{"num_hidden_layers": 11, "hidden_size": 512, "n_experts": 16, "experts_per_token": 1, "d_expert": 464, "d_shared_expert": 0, "hidden_act": "quick_gelu", "moe_layers": [0, 1, 2, 3, 4, 5, 6, 7, 8, 9, 10], "router_score": "sigmoid", "normalize_top_k": false, "routed_scale": 2.0, "balance_loss": 0.00201, "balance_bias": false, "router_bias": true, "scale_expert_input": true, "init_std_router": 0.00938, "lr_router": 0.000823, "num_attention_heads": 4, "num_key_value_heads": 4, "head_dim": 128, "vocab_size": 46201, "norm": "rmsnorm", "norm_place": "pre", "norm_eps": 1e-06, "positions": "rope", "rope_theta": 500000.0, "rope_fraction": 1.0, "qk_norm": false, "attn_scale": 0.0884, "tie_word_embeddings": false, "parallel_block": false, "init": "trunc", "init_std_qkv": 0.0266, "init_std_o": 0.0266, "init_std_up": 0.0266, "init_std_down": 0.0, "optimizer": "soap_variant", "learning_rate": 0.00219, "beta1": 0.95, "beta2": 0.99, "weight_decay": 0.16, "lr_head": 0.00918, "max_grad_norm": 1.0, "warmup_steps": 200, "schedule": "wsd", "decay_fraction": 0.665, "decay_shape": "linear", "final_lr_fraction": 0.0, "batch_tokens": 131072, "max_seq_len": 1024, "doc_mask": false, "train_tokens": 538100000, "max_steps": 4106, "dataset": "wikipedia_en"}
Below are experts of layer 8 (counted from 0) of a mixture-of-experts language model. Rows are named router (the router's row for the expert) and show model dimensions 320-383. Each number is 200 + 40 x the weight over its row's rms, rounded and kept within 0 to 999.
After each expert's rows: a language model's description of what the expert responds to. This comes from a sample of Wikipedia text that the model never trained on.

# expert 12
router,222,193,122,195,283,203,197,181,220,278,136,196,157,240,141,205,188,224,238,185,293,114,189,198,194,224,231,166,280,231,201,178,182,207,208,114,168,157,218,178,170,215,217,145,178,177,177,178,211,134,178,161,260,190,180,192,189,168,194,206,147,179,226,204
Spaced separators like pipes, en dashes, commas, semicolons and in placed before numbers in tables, lists and dates, e.g. | 1993, 1–4.

# expert 5
router,175,176,176,166,249,212,229,121,206,195,184,192,160,140,172,140,192,160,183,155,179,209,219,189,227,145,208,202,250,237,210,216,147,180,236,195,260,264,243,199,181,198,260,201,235,133,229,172,138,215,226,156,217,229,233,187,256,157,209,250,196,220,228,149
First names and initials of people, often in tables, credits or after by, Sir, starring, e.g. John, Robert, Matt, Ari.

# expert 6
router,246,265,189,221,217,198,202,272,123,226,222,248,207,237,230,263,197,191,210,187,250,203,210,217,207,254,208,185,218,283,145,178,210,258,235,193,200,221,271,212,210,166,201,138,193,259,233,128,221,87,233,210,181,213,129,151,205,171,227,264,224,160,182,134
Early pieces of adjectives, abstract nouns and verbs in descriptive prose, plus degree words, e.g. mon-ot-ony, enc-ro-aching, very, most, less.

# expert 1
router,189,171,202,190,240,192,212,207,196,212,112,165,219,188,158,213,214,228,182,163,217,239,227,166,221,129,276,216,227,299,216,201,208,149,263,153,200,201,154,188,216,232,203,155,155,134,199,233,180,239,136,221,224,231,242,167,168,176,149,180,237,188,227,96
Prepositions like in, of, at, from, between following verbs, participles or titles, e.g. serialized in, Minister of, encased in.

# expert 7
router,204,168,196,143,245,86,227,136,235,192,209,231,175,238,149,197,177,226,231,131,136,255,243,204,251,237,201,239,260,209,187,197,197,171,154,173,202,262,171,194,130,188,236,143,180,226,198,211,185,251,156,260,223,158,186,112,167,144,208,209,151,176,192,187
Pieces of species, genus and classification lines, = title markers, and list-entry punctuation, e.g. Kingdom: Animalia, idae, ornis, (1930–2006).

# expert 11
router,156,131,164,128,220,182,216,158,243,260,231,256,170,238,133,226,182,157,206,220,202,153,166,180,183,135,212,175,184,224,183,198,271,298,224,161,245,188,187,127,213,157,219,159,169,132,217,155,221,118,122,163,255,207,223,172,149,194,175,304,149,177,199,251
Ordinal suffixes and words (st, rd, th, third, final), measurement units (km, cm, metres) and competition terms like Grand, Cup.

# expert 8
router,185,238,104,184,237,229,216,199,296,172,212,234,176,171,188,114,245,273,158,157,288,193,214,217,151,209,201,209,233,253,222,159,226,206,221,182,189,285,264,132,169,226,212,168,169,255,263,198,227,180,123,219,252,240,163,169,168,217,173,175,137,207,229,234
The words and, or and & joining names, teams or clauses, often fused to a word end, e.g. s and, ) and, , and the.

# expert 10
router,294,145,204,149,218,194,197,154,199,210,136,191,188,192,204,148,205,229,210,160,158,241,214,108,137,178,187,186,209,224,234,183,223,150,196,207,208,225,204,177,187,199,233,104,127,223,179,155,243,214,245,257,231,174,229,185,179,172,162,251,234,153,196,130
Subject pronouns, relative words and clause openers after a sentence or comma, e.g. which, who, He was, that he, It was.

# expert 14
router,221,207,215,163,225,187,196,174,238,273,134,172,243,178,188,205,267,213,220,194,194,158,236,154,139,163,190,196,208,217,231,195,168,251,289,179,177,210,224,184,202,139,228,132,169,133,185,153,237,266,250,208,254,216,224,188,129,152,153,242,172,122,228,183
Common and proper nouns closing a prepositional or noun phrase, and year endings after 1 or 2, e.g. school, region, Italy, Museum, 2007.

# expert 13
router,213,205,238,200,272,187,205,246,253,241,192,200,245,140,244,133,189,169,193,222,215,148,221,198,165,148,193,161,255,197,211,235,175,217,123,217,193,213,201,191,223,212,194,70,111,212,262,217,161,199,239,261,239,198,184,179,124,149,186,238,265,221,222,136
Line breaks and == heading markers in wiki structure, especially before or around headings like History, Career, See also, and table starts.

# expert 2
router,210,142,178,240,255,177,144,243,192,217,257,193,225,141,238,265,199,242,230,189,239,169,200,194,179,245,199,162,267,204,182,137,131,197,200,180,162,243,254,181,197,166,223,215,151,222,167,183,142,173,199,166,254,248,261,196,188,189,220,271,217,228,216,186
Word pieces inside romanized Asian, South Asian and Arabic names and places, e.g. Sang-k-asuwan, Suh-as, Khan, Wong, ibn.

# expert 4
router,163,195,173,227,207,222,196,188,154,211,166,259,206,193,160,246,194,255,211,191,239,234,179,141,212,210,153,252,229,210,138,129,198,296,163,207,195,160,187,208,160,192,232,179,187,249,270,129,93,64,197,214,243,113,219,195,210,193,183,239,235,205,223,217
Pieces of French, Spanish, Portuguese, Italian and Romanian words and names, e.g. de la, Guer-re, Cerrill-os, Arrondissement.

# expert 15
router,249,224,180,311,223,219,217,194,229,228,154,209,238,154,175,162,197,178,248,221,205,101,179,215,171,218,272,196,229,228,225,143,253,190,169,201,185,176,201,251,174,140,219,146,193,173,156,177,210,217,249,250,209,248,152,175,228,131,179,254,224,154,251,154
Main verbs and particles after a subject or auxiliary in narrative prose, e.g. made, began, received, bought, threw out.

# expert 9
router,172,155,184,152,198,238,211,168,186,227,169,199,228,268,189,159,192,179,238,156,275,141,194,166,245,191,217,201,240,227,244,159,204,248,219,192,158,181,261,249,103,227,219,264,166,187,217,204,191,235,202,254,211,233,81,107,270,212,161,178,254,236,193,170
The first digit or chunk of numbers, mostly years and page ranges after in, by, (, or a dash, e.g. 1 in 1720, 2 in 2002.

# expert 3
router,287,116,167,184,143,194,161,162,219,314,182,251,233,222,201,238,203,209,183,227,187,192,151,186,183,172,188,247,241,182,212,208,140,167,235,147,163,229,230,173,202,236,172,220,219,159,163,188,173,166,136,157,237,200,195,191,182,146,113,212,198,138,256,184
Sentence-ending periods fused with word endings (Society., title., ers.), plus final words in quoted titles and list entries.